config = dict(
    num_hidden_layers=8,
    hidden_size=192,
    n_experts=32,
    experts_per_token=2,
    d_expert=64,
    d_shared_expert=64,
    hidden_act='clamped_swiglu',
    moe_layers=[0, 1, 2, 3, 4, 5, 6, 7],
    router_score='softmax',
    normalize_top_k=True,
    routed_scale=1.41,
    balance_loss=0.0115,
    balance_bias=False,
    router_cosine_scale=10.0,
    n_groups=4,
    groups_per_token=2,
    init_std_router=0.0247,
    lr_router=0.000679,
    vocab_size=9657,
    norm='layernorm',
    norm_eps=1e-05,
    tie_word_embeddings=False,
    optimizer='adam_variant',
    learning_rate=0.00213,
    beta1=0.9,
    beta2=0.99,
    max_grad_norm=2.0,
    batch_tokens=131072,
    max_seq_len=512,
    train_tokens=791600000,
    max_steps=6040,
    dataset='wikipedia_en',
)
Below are experts of layer 2 (counted from 0) of a mixture-of-experts language model. Rows are named router (the router's row for the expert), gate (a neuron's input weights, with its number), up (a neuron's input weights, with its number) and show model dimensions 0-191. Each number is 200 + 30 x the weight over its row's rms, rounded and kept within 0 to 999.
After each expert's rows: a language model's description of what the expert responds to. This comes from a sample of Wikipedia text that the model never trained on.

# expert 26
router,252,209,254,235,251,182,208,189,217,215,228,249,200,206,209,201,266,245,188,144,190,206,201,227,180,213,168,172,268,217,239,190,157,195,181,208,194,150,160,188,217,203,201,192,154,253,203,202,179,223,206,173,194,222,163,219,228,240,202,197,206,207,230,252,237,144,195,250,209,197,254,218,160,185,173,165,201,226,191,244,250,168,155,265,189,219,184,202,181,218,216,214,215,183,228,223,184,214,180,214,200,173,227,196,221,212,171,162,234,271,213,184,162,192,186,197,159,154,167,239,154,209,193,177,187,232,224,201,189,209,218,187,202,217,175,174,202,178,190,221,212,200,220,190,154,196,190,135,167,274,216,237,233,171,183,165,209,182,230,193,242,236,150,171,216,191,212,178,116,214,187,204,171,147,156,223,210,209,199,147,153,210,170,212,196,157,250,277,218,215,181,181
gate0,175,258,209,112,189,137,224,183,215,142,203,211,237,193,180,172,246,218,184,200,202,183,234,168,206,164,152,255,172,206,242,214,164,207,219,187,183,207,202,153,223,231,215,216,199,190,234,214,238,165,195,223,271,208,180,194,231,249,200,156,185,176,230,169,146,237,177,249,215,185,198,224,198,190,199,177,206,180,193,222,235,243,192,168,170,211,219,261,166,191,218,154,231,155,205,238,206,194,200,221,187,170,197,154,189,188,163,231,205,199,194,168,253,183,248,205,203,183,187,178,183,178,176,202,218,184,209,234,173,237,164,173,228,250,246,208,239,188,286,182,175,179,256,213,196,159,189,172,199,198,183,245,240,185,221,244,165,207,178,183,147,202,132,204,160,162,206,212,212,180,244,143,196,214,198,181,202,199,205,184,203,241,263,173,172,261,178,163,166,204,215,196
up0,249,209,199,168,192,195,205,216,225,242,215,208,275,246,232,191,215,202,171,218,203,160,215,193,201,125,203,160,224,166,185,199,148,124,177,239,193,203,245,181,167,266,176,183,182,210,137,176,222,191,177,233,229,178,207,238,165,115,188,204,269,184,207,161,193,165,186,206,210,181,179,199,211,181,188,207,164,195,232,190,205,239,209,156,193,251,204,243,166,201,219,179,206,239,190,225,171,203,199,218,192,243,197,177,205,176,193,178,215,179,217,198,194,153,215,231,208,218,238,193,213,188,246,203,222,206,185,210,162,195,171,175,144,173,220,166,226,160,185,224,195,165,179,212,247,227,211,223,227,230,205,212,216,183,227,242,168,243,189,250,195,158,140,165,266,193,206,171,236,171,221,116,162,221,197,188,204,146,259,242,247,169,215,246,202,218,183,213,173,215,168,234
What it handles: Head nouns and suffixes

# expert 18
router,193,177,178,167,227,200,196,223,159,231,252,181,218,196,235,166,219,219,247,213,149,269,215,224,214,196,230,210,200,185,181,212,138,234,155,216,195,228,211,223,177,131,211,198,206,212,223,174,231,206,176,247,188,200,199,208,188,205,190,182,211,206,262,190,181,181,170,203,238,187,213,222,195,164,140,216,162,193,239,193,166,261,187,177,183,228,243,170,212,271,199,180,206,168,189,201,204,196,265,224,186,256,237,203,178,234,181,162,251,251,132,233,242,217,183,154,183,219,159,188,160,210,238,196,275,216,164,187,184,224,191,223,184,151,192,193,152,205,197,176,144,162,204,155,237,239,211,197,194,213,186,162,214,180,211,169,202,183,195,134,182,245,220,182,215,193,231,182,191,189,197,152,122,203,193,216,196,187,151,172,201,201,239,245,264,200,248,187,205,204,213,239
gate6,226,169,131,213,239,206,166,241,247,188,178,157,246,235,134,221,187,144,193,210,243,181,195,160,217,228,201,150,212,219,244,193,246,136,190,187,179,136,181,227,199,208,175,224,177,187,172,225,178,210,170,174,203,204,173,228,211,165,220,186,160,196,202,226,225,234,203,172,196,195,241,162,152,203,241,175,196,191,196,212,222,189,239,268,217,202,196,193,219,124,233,204,241,215,208,203,183,150,172,207,203,193,170,176,140,224,243,252,183,164,254,220,213,205,175,232,223,227,190,224,210,147,226,164,158,222,244,166,217,202,182,216,196,242,155,202,226,179,187,228,213,239,146,229,181,226,192,163,180,261,217,209,275,189,177,206,184,237,204,198,197,180,201,130,200,193,181,166,195,229,210,204,228,199,240,175,202,212,208,223,216,183,222,154,191,167,139,233,267,195,181,188
up6,170,160,179,207,227,222,149,220,214,155,164,186,271,259,180,224,212,215,182,269,249,173,204,206,149,257,174,176,179,216,250,166,208,191,178,207,159,202,253,253,200,167,155,236,183,181,184,182,227,214,190,220,180,182,202,208,189,160,260,167,205,209,229,166,189,236,153,175,187,200,200,163,155,214,192,224,164,185,217,187,203,133,205,246,192,139,198,169,175,168,202,170,240,198,181,193,218,131,187,144,176,211,180,176,163,188,191,214,178,179,258,158,215,198,182,207,221,196,192,174,198,266,202,234,176,186,248,199,203,235,165,198,199,207,175,183,210,211,205,214,187,220,203,229,238,201,228,238,211,208,204,214,238,195,168,229,195,196,215,202,211,230,219,184,241,241,198,167,227,188,183,218,290,224,202,232,209,264,203,181,185,204,245,194,210,204,197,184,307,162,208,155
What it handles: Numerals in dates, stats

# expert 27
router,116,220,148,207,207,191,230,172,183,202,190,187,139,226,217,193,201,185,156,180,256,192,180,154,192,175,184,169,252,231,223,200,200,246,233,231,211,211,192,262,175,182,234,236,159,179,216,259,205,249,205,183,192,239,175,190,217,218,218,219,191,183,182,242,125,182,160,216,191,165,203,238,192,190,229,231,186,153,213,205,188,198,218,237,153,206,180,214,242,173,183,238,175,193,183,195,175,237,248,255,199,195,258,203,220,244,174,163,224,221,210,214,174,180,259,209,155,228,168,217,168,209,194,219,193,169,211,151,194,241,230,171,197,165,253,193,170,195,201,232,148,174,221,201,184,243,191,185,168,155,171,219,207,151,249,225,172,161,199,211,149,215,219,165,204,201,139,140,188,176,193,213,157,239,221,182,267,212,204,182,222,187,194,205,207,241,171,245,232,219,255,215
gate6,180,177,177,213,186,185,143,174,122,260,152,232,238,203,134,187,217,203,223,209,244,186,209,183,203,184,197,183,235,236,181,205,169,205,211,213,179,197,201,218,183,275,235,177,196,210,175,233,225,214,213,187,150,224,197,192,209,195,189,176,171,212,215,149,203,201,203,216,257,175,195,244,154,213,212,204,192,192,147,207,191,181,184,218,200,252,211,194,221,232,204,182,207,244,251,193,198,211,219,253,205,208,179,161,225,201,151,197,253,196,138,225,162,197,241,278,219,183,186,155,210,243,231,190,172,210,219,226,208,207,184,172,222,180,164,200,206,163,189,188,204,165,155,218,122,201,195,143,222,189,225,247,209,215,234,199,187,171,195,228,197,242,133,167,164,165,150,177,213,129,231,191,189,234,269,137,175,183,196,243,221,183,201,199,192,225,150,234,246,217,205,242
up6,168,169,187,186,182,199,184,170,183,214,188,209,252,192,156,205,248,229,239,174,221,256,268,272,238,169,158,193,247,256,184,201,207,184,179,228,158,246,242,190,201,243,219,143,190,218,184,208,242,165,207,209,237,243,207,200,214,205,238,208,183,164,208,228,182,196,165,173,200,181,201,225,163,194,157,197,229,210,195,249,194,245,217,205,192,142,242,201,248,184,211,220,210,154,218,177,162,155,201,169,192,178,150,193,158,251,170,217,204,131,197,218,129,173,226,208,219,225,216,179,227,234,259,170,219,227,162,176,211,194,186,208,181,264,163,224,202,220,189,199,218,133,207,181,196,168,283,193,190,162,223,198,227,190,193,160,194,224,227,202,186,222,224,164,170,214,180,193,243,184,170,224,209,201,276,194,241,217,158,227,247,207,205,158,192,181,203,181,188,213,228,226
What it handles: Spaces and common nouns

# expert 29
router,228,175,206,209,195,214,247,241,203,209,256,187,177,178,177,232,180,182,196,160,129,191,219,128,186,205,126,218,157,191,206,155,211,209,142,179,204,179,217,181,232,223,242,215,145,220,214,191,207,260,199,188,203,146,118,221,199,175,166,191,177,192,230,201,239,201,217,216,203,248,230,272,173,207,155,194,209,186,188,191,202,188,192,190,190,258,216,213,180,187,208,235,190,222,244,179,164,215,222,203,153,174,263,190,223,233,123,221,177,270,216,188,239,207,203,270,215,139,181,244,156,208,219,201,179,162,212,205,152,198,225,202,215,208,206,220,194,213,228,205,139,241,251,244,181,225,178,209,215,219,189,174,211,165,200,216,252,192,182,250,231,187,172,180,193,185,191,193,146,183,202,196,146,236,199,191,181,209,128,195,183,180,204,211,179,202,226,192,230,219,240,199
gate3,233,179,183,197,157,202,207,196,194,190,200,127,219,185,271,225,205,180,155,195,157,193,249,224,201,152,187,161,176,172,130,185,186,188,127,220,208,163,172,238,213,213,253,170,232,188,161,219,197,206,223,225,201,180,173,243,236,217,215,180,211,187,190,214,250,174,196,233,213,198,214,150,203,192,232,182,204,197,195,186,188,162,177,244,219,174,213,138,196,269,210,153,195,185,164,183,188,226,141,213,200,154,213,198,217,172,235,233,191,184,202,216,137,263,213,185,225,201,262,189,181,225,262,180,200,217,253,225,216,213,201,188,188,149,178,281,184,220,204,190,220,199,191,144,197,184,184,227,235,213,173,170,201,240,253,248,192,201,187,145,219,227,184,191,238,207,197,183,185,190,203,243,183,213,207,205,112,219,231,171,174,216,224,197,198,156,207,198,202,252,168,136
up3,194,181,178,152,194,186,126,150,260,141,211,174,257,202,237,205,228,184,259,212,180,204,205,200,165,144,175,184,181,192,187,199,215,231,216,212,238,161,173,224,244,255,213,181,229,212,222,233,238,213,196,217,232,221,221,185,280,209,223,242,197,147,189,205,187,192,184,200,209,185,204,191,238,184,228,215,180,225,123,175,145,197,162,228,177,223,224,187,149,205,203,122,180,200,174,227,214,224,192,186,211,182,184,143,190,199,179,266,205,170,180,199,190,164,162,162,117,214,214,148,187,190,217,164,213,183,184,179,193,223,175,204,170,195,186,248,193,210,243,264,260,185,242,178,227,243,193,210,235,150,191,239,194,218,209,212,201,209,204,178,210,209,180,170,240,198,182,236,210,270,214,244,202,231,237,185,205,184,243,227,210,219,179,224,229,151,228,167,180,215,190,176
What it handles: Plural suffixes and sports nouns

# expert 4
router,140,212,207,200,145,149,232,187,187,218,197,178,198,152,217,140,193,199,194,226,228,209,190,145,180,166,188,213,211,172,221,148,186,167,190,168,107,252,242,264,194,219,168,189,200,221,267,226,270,213,201,224,260,219,191,165,193,239,184,215,180,230,250,181,157,220,241,209,175,190,236,168,198,148,210,208,226,188,217,198,174,221,187,203,241,193,241,217,136,211,178,192,142,240,171,188,200,228,194,232,223,242,193,171,192,184,191,196,194,235,174,226,165,178,180,208,227,189,209,164,232,225,222,224,205,184,155,263,211,208,171,214,239,187,247,163,175,205,225,150,204,163,217,208,218,181,242,202,233,181,206,186,195,168,202,180,188,211,162,184,167,190,181,177,140,167,203,196,223,233,156,206,190,219,179,181,160,194,178,176,187,197,215,268,191,250,208,173,186,146,281,178
gate1,177,206,202,238,231,232,224,180,200,241,192,194,231,247,187,150,165,213,263,180,158,204,171,203,207,219,217,176,159,178,173,197,136,193,218,217,182,227,211,172,175,157,163,259,197,222,222,171,183,201,233,206,177,154,189,163,184,184,216,232,161,231,194,231,199,159,199,187,265,167,289,206,245,184,226,173,263,174,195,200,192,209,119,178,220,263,202,217,201,186,203,244,188,209,180,205,196,207,202,186,207,225,250,193,185,234,214,196,158,203,204,182,194,175,268,178,175,187,192,172,176,205,242,160,205,158,163,162,206,217,200,140,205,182,210,249,218,167,222,177,241,199,233,144,193,196,206,207,236,161,151,295,179,197,179,188,218,257,161,186,205,155,176,166,222,209,166,245,180,242,193,198,188,231,211,163,215,224,197,191,235,194,156,173,152,218,184,226,206,251,212,182
up1,215,170,180,225,190,232,173,180,179,188,226,227,225,259,192,207,188,195,188,185,252,196,162,211,181,170,154,198,175,199,138,177,232,144,213,235,193,179,223,220,198,249,216,163,228,208,182,188,205,203,228,225,211,207,181,215,229,228,172,159,189,220,251,255,192,170,168,180,218,188,175,217,245,171,143,202,209,298,208,225,177,135,189,213,258,238,242,208,217,200,221,242,245,183,203,204,200,205,194,225,189,181,197,216,241,178,162,206,203,145,194,222,111,172,229,217,237,297,224,230,155,177,243,212,194,169,137,177,195,241,206,150,185,250,208,210,216,214,177,209,248,168,123,195,193,219,213,203,191,175,153,175,214,184,179,199,176,191,200,213,164,166,242,155,205,267,170,221,179,184,244,234,193,255,216,187,202,181,227,222,226,189,218,208,169,190,207,203,201,192,211,204
What it handles: Digits and number words

# expert 7
router,192,189,215,241,186,221,219,202,139,279,231,208,181,232,253,225,181,178,146,225,244,209,180,212,190,156,199,214,205,246,246,176,182,179,246,215,192,174,180,217,162,183,226,233,204,175,184,198,204,181,151,219,223,230,121,216,198,183,204,223,223,166,236,191,190,213,168,182,239,189,148,150,192,151,206,174,192,142,182,186,167,188,257,195,248,132,209,190,230,161,263,241,217,167,202,211,169,226,231,248,196,213,201,135,242,215,196,214,158,235,201,227,231,207,242,217,213,218,206,239,156,169,194,220,202,158,209,179,180,238,241,172,241,215,200,177,194,206,231,245,255,161,182,184,171,218,201,213,100,203,238,197,220,240,191,215,175,153,181,192,162,220,183,176,169,225,211,182,236,170,180,184,237,200,190,203,182,213,195,164,217,232,226,234,172,238,182,194,255,197,209,179
gate6,228,246,180,179,155,234,187,181,194,160,164,244,204,191,156,176,194,226,215,210,189,151,206,255,239,214,172,203,242,220,179,160,221,201,143,205,196,165,244,204,198,193,131,203,183,216,219,168,195,204,170,226,148,225,244,167,166,218,174,177,254,157,188,209,199,200,207,228,195,195,217,204,201,238,179,212,237,192,194,198,214,189,206,237,191,180,224,158,215,230,205,183,229,232,229,184,218,167,149,234,198,253,141,181,203,194,218,220,199,199,194,161,118,187,212,203,143,238,199,193,189,225,221,215,199,206,221,238,220,215,176,255,165,168,231,280,185,156,161,208,183,256,154,206,174,196,232,191,204,240,131,255,209,171,243,184,180,234,221,221,199,194,204,205,242,207,210,208,192,173,221,203,110,207,243,199,142,176,165,140,198,204,213,165,206,204,202,265,256,225,191,180
up6,202,200,209,253,202,197,214,164,200,190,204,247,208,202,136,173,193,254,195,177,160,191,222,188,225,314,199,215,210,140,180,204,186,280,199,193,205,178,208,167,152,197,209,235,211,227,234,221,205,173,186,242,195,184,189,209,145,179,211,196,201,242,211,214,237,235,228,209,206,169,185,174,237,223,134,206,191,196,146,143,205,181,188,213,194,199,157,207,207,205,246,185,205,238,229,186,238,168,217,206,244,181,188,208,188,134,229,232,233,216,151,195,175,186,180,209,144,217,213,233,229,167,220,215,251,217,205,219,203,250,175,218,165,210,142,252,210,256,196,178,215,163,233,214,244,197,192,208,204,185,161,164,245,144,202,186,221,182,238,214,182,146,186,171,213,172,213,205,185,255,193,224,132,192,251,215,185,193,239,157,208,191,260,170,213,210,210,226,228,168,199,145
What it handles: Brackets, dashes, year prefixes

# expert 17
router,177,149,185,162,203,219,191,193,191,190,189,189,198,230,177,191,217,221,239,163,191,224,247,229,235,234,211,185,126,201,234,267,234,190,196,194,210,219,188,211,211,219,254,237,224,196,216,225,223,202,189,175,216,168,249,206,156,198,211,179,209,134,214,229,162,215,240,207,196,198,231,186,228,193,201,213,162,215,227,209,221,269,196,204,172,164,212,260,136,142,220,234,250,206,174,172,219,154,186,240,186,184,218,162,196,162,160,226,203,182,230,179,214,195,169,192,182,163,205,196,174,149,174,209,172,175,211,190,122,169,196,217,188,164,212,223,235,225,207,187,233,260,172,189,213,201,220,171,179,118,212,168,162,254,146,181,165,201,161,178,237,149,158,266,195,245,208,226,233,160,186,203,188,216,192,232,209,206,233,231,144,144,173,183,208,248,181,165,176,239,206,195
gate6,204,202,220,234,255,180,206,212,226,199,178,170,192,211,202,233,211,227,234,155,178,225,160,205,245,179,232,251,165,174,171,220,149,170,240,194,194,224,204,178,165,176,255,195,211,193,244,211,242,132,217,225,168,255,217,209,186,228,210,177,155,164,223,252,234,200,192,165,211,169,160,237,174,182,182,116,215,192,233,206,196,274,175,196,175,190,232,205,180,225,257,136,167,188,163,187,166,226,205,189,180,250,231,255,230,180,208,145,269,159,188,167,222,233,213,197,213,206,192,221,222,220,186,246,200,186,211,163,194,212,152,223,222,181,172,166,200,176,187,148,244,215,152,217,241,233,229,192,190,154,190,216,188,177,183,208,214,216,216,213,176,208,154,189,137,242,170,211,226,200,215,212,179,240,222,162,228,200,122,199,198,193,206,177,209,243,260,190,233,205,199,221
up6,192,225,175,172,230,172,175,204,273,116,179,204,255,215,187,213,209,221,239,201,181,235,208,210,191,170,155,161,169,192,201,155,222,160,231,210,156,169,174,202,186,249,235,196,184,196,212,240,256,224,188,236,262,187,180,222,159,188,214,190,192,213,253,202,224,232,142,226,203,147,179,215,141,203,148,151,216,195,191,246,220,177,148,222,197,187,211,202,205,225,222,138,158,249,184,184,187,209,206,176,191,229,204,236,183,209,193,162,279,178,172,184,180,223,177,231,201,204,180,181,234,179,156,207,140,227,165,198,195,234,226,233,213,231,158,166,237,246,171,203,250,178,214,188,164,207,213,220,132,187,156,208,177,227,195,172,207,211,204,212,231,174,130,195,195,226,192,193,259,238,244,189,171,241,246,204,187,249,150,187,207,183,185,191,176,202,226,194,232,215,198,222
What it handles: Name-internal word pieces

# expert 1
router,205,169,213,179,195,171,155,208,264,157,229,182,232,205,195,221,230,179,187,200,222,204,196,239,160,225,177,209,227,213,199,224,209,190,204,201,153,225,223,200,188,195,177,184,209,230,168,223,206,162,164,264,206,188,228,172,207,239,142,148,239,209,224,202,224,192,141,206,204,219,194,207,215,217,234,165,197,218,173,212,196,241,164,171,243,203,249,171,199,186,265,179,239,216,183,217,199,255,217,190,177,173,184,267,175,277,163,214,186,199,168,228,146,226,193,184,226,240,256,204,222,237,213,246,314,214,185,174,201,265,194,203,172,196,181,170,167,250,229,185,189,172,214,199,224,155,239,181,168,176,173,208,225,167,213,133,177,172,235,181,174,201,218,203,174,199,167,186,166,213,239,205,187,226,213,213,190,208,172,219,221,222,227,175,183,100,162,203,225,191,218,146
gate0,186,245,179,222,276,233,222,228,187,162,265,167,193,203,194,148,218,211,240,200,227,251,173,212,205,231,179,198,199,173,168,150,177,136,179,197,217,245,222,230,212,259,221,153,191,201,160,159,193,196,209,214,166,190,199,204,198,178,222,189,210,190,205,170,159,211,286,201,198,223,208,157,230,191,123,206,168,176,175,209,209,193,189,227,183,152,162,199,200,219,246,186,151,191,273,218,214,193,163,193,205,248,220,262,217,161,218,162,252,161,168,214,223,210,204,256,253,200,185,268,191,221,181,193,193,223,212,226,134,186,244,173,151,233,178,169,208,156,241,173,206,246,185,221,183,149,180,192,202,202,199,152,175,195,194,173,192,249,173,152,197,210,205,187,214,188,208,215,223,221,179,181,224,193,180,189,231,235,241,243,186,180,198,155,166,204,198,219,179,204,144,227
up0,175,226,153,196,252,248,182,172,207,169,227,192,200,153,218,170,245,197,300,221,188,221,188,239,223,215,205,279,232,216,223,191,194,169,188,182,184,264,175,183,176,185,176,163,234,219,176,190,217,253,217,204,178,175,186,221,221,167,220,217,234,182,274,200,212,194,233,289,163,226,173,116,122,172,167,205,182,204,141,198,222,175,189,187,184,151,215,223,214,226,212,181,193,183,233,197,231,198,194,192,203,199,197,237,169,203,184,221,204,180,181,234,227,252,228,169,222,196,190,242,165,205,129,197,184,228,196,179,172,176,252,184,146,176,158,215,195,198,204,172,233,192,170,224,184,182,204,149,195,221,216,177,170,155,232,163,202,202,188,195,211,218,221,210,227,233,177,216,222,262,169,190,202,157,184,144,229,183,232,212,210,190,196,126,170,211,223,221,188,189,200,208
What it handles: Quantifiers and adjective endings

# expert 9
router,237,187,220,183,190,229,205,190,237,205,202,207,186,251,172,175,181,165,175,174,269,175,221,231,213,229,226,253,173,200,187,147,220,206,188,232,217,198,179,184,203,208,194,171,214,181,235,191,255,222,165,209,227,215,220,189,158,164,191,159,238,180,220,246,115,246,219,139,192,200,204,236,274,223,179,134,213,153,199,176,202,173,183,188,248,184,212,170,200,234,183,213,252,161,217,184,172,154,193,190,196,194,214,199,205,206,213,210,168,253,171,169,242,189,201,244,202,139,248,180,187,177,184,169,242,178,197,192,177,178,124,181,130,225,219,234,225,191,214,198,179,214,211,175,225,194,206,210,187,224,225,224,202,194,210,227,189,174,164,253,194,175,170,235,193,206,140,184,197,209,219,222,252,177,235,228,193,198,225,253,118,166,132,193,187,219,237,246,216,164,168,231
gate0,192,203,221,204,232,242,212,182,187,176,176,228,170,189,181,223,263,180,208,289,197,192,186,257,250,202,220,205,206,210,174,217,224,153,188,212,196,178,194,217,196,172,147,259,190,222,193,211,191,196,149,226,182,160,180,224,227,234,257,190,214,149,184,216,193,174,202,195,183,182,182,195,186,147,236,166,194,198,188,185,181,245,240,220,175,247,202,194,268,202,209,215,254,223,189,200,174,236,160,267,182,217,180,160,241,204,184,180,248,211,132,183,221,164,171,217,178,186,221,157,190,220,179,134,209,247,203,202,170,238,164,201,164,204,197,141,179,198,160,232,189,186,170,171,188,247,190,235,207,226,222,207,233,214,226,204,193,291,190,229,220,219,216,150,215,205,204,221,241,176,189,228,201,197,186,234,216,140,130,140,212,202,234,217,230,176,168,197,254,219,171,153
up0,209,235,253,219,249,194,227,176,217,158,225,190,157,168,202,203,227,236,245,245,237,198,220,141,182,196,218,253,192,211,224,201,214,174,156,188,182,165,189,190,167,170,127,138,203,236,197,161,211,132,180,257,263,211,184,207,197,226,174,193,188,162,221,228,194,206,193,221,206,164,194,158,177,165,206,179,202,240,208,201,149,222,180,217,209,183,163,211,237,239,198,185,199,235,192,237,247,203,170,270,194,138,200,174,190,212,181,203,212,250,161,207,133,204,178,204,208,175,173,156,205,197,169,201,246,190,229,145,223,222,114,240,199,193,164,170,199,186,202,228,255,194,200,190,239,229,250,263,211,210,191,254,215,225,162,213,155,185,215,198,210,190,164,146,240,192,161,253,209,199,187,227,174,195,207,197,178,216,230,189,236,215,207,223,254,196,183,234,180,176,167,201
What it handles: Surname consonant endings

# expert 5
router,209,192,243,172,165,190,132,200,155,210,174,222,197,168,174,198,194,212,217,229,197,229,217,164,193,193,215,253,188,219,169,218,194,193,191,225,199,226,199,203,222,230,169,199,171,220,200,239,232,217,243,208,199,228,171,251,218,201,240,238,169,208,216,227,180,193,278,157,141,199,188,144,187,188,242,242,199,199,251,144,179,241,193,191,202,230,191,192,207,151,157,216,216,196,261,216,162,190,239,216,189,256,181,173,221,279,178,213,196,217,229,171,195,166,218,208,152,244,194,149,212,207,194,179,212,170,208,201,214,173,200,112,204,195,231,204,190,224,239,241,143,164,155,182,168,156,231,218,145,206,180,205,220,198,188,250,149,159,176,181,136,218,205,234,214,236,191,219,178,223,184,182,205,201,230,195,186,237,208,195,241,204,222,161,256,269,227,220,211,183,140,153
gate6,216,241,253,241,247,191,173,180,212,258,196,173,182,248,149,169,176,194,194,154,222,231,222,190,222,150,195,202,208,166,228,221,246,171,213,224,192,222,194,170,218,213,199,260,178,177,185,191,265,210,145,221,197,203,150,173,164,170,162,271,185,171,162,180,213,207,213,243,209,167,209,205,240,194,204,211,289,246,162,243,225,161,180,191,196,134,221,192,265,200,203,198,215,238,221,124,198,219,171,172,198,162,219,252,157,219,205,178,189,144,136,225,203,208,199,148,209,187,202,162,203,243,192,203,186,185,184,209,201,193,203,199,187,202,200,254,144,195,224,196,200,209,182,208,212,227,193,229,207,159,204,197,213,172,249,224,205,240,193,176,181,200,185,175,241,183,168,152,274,288,159,208,178,193,234,159,226,207,209,190,213,217,201,183,170,213,235,222,210,197,195,200
up6,234,235,208,208,253,208,185,190,232,249,221,194,178,191,208,224,188,129,206,191,211,217,197,176,172,109,188,195,215,143,208,181,247,186,240,159,202,226,201,191,142,184,253,187,207,252,229,189,225,173,179,237,225,181,217,186,172,167,162,197,228,185,201,145,200,199,145,247,225,169,197,205,224,159,173,169,236,164,180,230,178,179,128,225,183,229,217,195,236,211,214,237,189,215,161,224,198,160,206,160,207,180,277,194,195,165,247,243,215,167,166,202,174,186,217,210,215,188,200,180,196,202,186,190,223,256,170,245,192,156,246,238,181,253,211,176,214,200,159,208,248,179,224,199,238,203,166,163,206,187,210,205,218,135,206,211,205,180,180,227,207,208,226,166,228,150,276,162,232,197,228,225,142,174,201,200,240,173,221,211,204,174,174,225,149,181,210,209,224,196,242,267
What it handles: Spaces before numbers

# expert 11
router,200,260,165,178,197,248,172,194,242,182,237,189,162,184,170,194,177,290,199,257,146,170,192,209,241,193,183,143,188,202,265,223,243,199,188,160,201,232,259,220,178,183,198,220,181,201,290,264,167,202,210,222,173,184,206,247,150,186,208,189,193,248,176,220,229,105,216,145,202,167,184,236,244,210,268,201,181,207,171,179,176,177,198,210,184,209,159,220,170,215,189,192,216,214,182,203,157,177,156,190,257,220,174,223,164,184,231,171,220,208,160,220,185,198,181,201,224,116,167,212,219,147,157,201,182,237,234,181,185,166,229,196,205,185,212,183,220,232,215,218,200,219,186,203,216,233,201,235,216,193,242,198,187,231,180,199,145,245,179,214,181,239,216,234,206,208,202,157,173,160,177,171,230,153,206,232,204,201,228,187,235,172,195,181,207,218,184,193,207,196,160,207
gate0,230,196,204,226,194,229,222,171,199,220,224,224,194,221,181,211,173,210,206,213,137,176,240,187,204,176,203,190,249,228,206,240,223,180,200,230,142,176,228,202,168,186,265,211,185,205,196,140,195,208,167,209,202,194,221,174,208,231,213,146,182,208,217,124,220,172,204,178,204,226,194,154,195,194,212,232,159,200,259,200,238,218,167,234,238,276,159,195,197,199,174,258,156,194,134,254,145,205,176,189,204,156,179,166,227,235,189,203,205,188,202,216,185,234,241,208,244,197,225,224,193,187,214,232,185,227,194,151,214,232,203,161,185,132,211,243,183,170,139,193,143,236,191,217,186,225,177,220,235,210,208,220,179,221,169,146,277,192,230,258,267,217,198,202,182,203,205,193,206,223,186,208,172,191,187,149,195,154,228,154,221,171,221,226,143,184,135,210,204,166,183,150
up0,202,190,190,201,241,170,205,184,231,213,193,187,199,242,190,191,243,204,208,200,177,200,190,179,127,193,192,172,220,199,181,244,172,201,191,190,104,175,188,185,167,232,211,201,235,273,210,177,240,221,138,221,244,249,188,221,256,191,233,237,180,171,273,121,219,153,225,211,171,217,210,160,216,174,191,243,230,221,228,193,198,151,151,247,216,257,228,281,210,204,194,235,170,151,165,203,175,222,173,223,203,204,160,169,209,243,228,207,203,197,231,197,206,179,222,217,227,257,174,166,195,203,203,211,215,219,182,166,198,201,194,214,115,176,203,216,173,162,196,222,205,174,174,232,186,225,218,199,218,177,159,248,167,215,174,200,238,194,227,199,177,181,134,183,196,187,165,187,239,213,234,223,180,229,233,151,139,170,213,164,190,238,246,222,169,204,188,197,220,190,193,178
What it handles: Place and personal names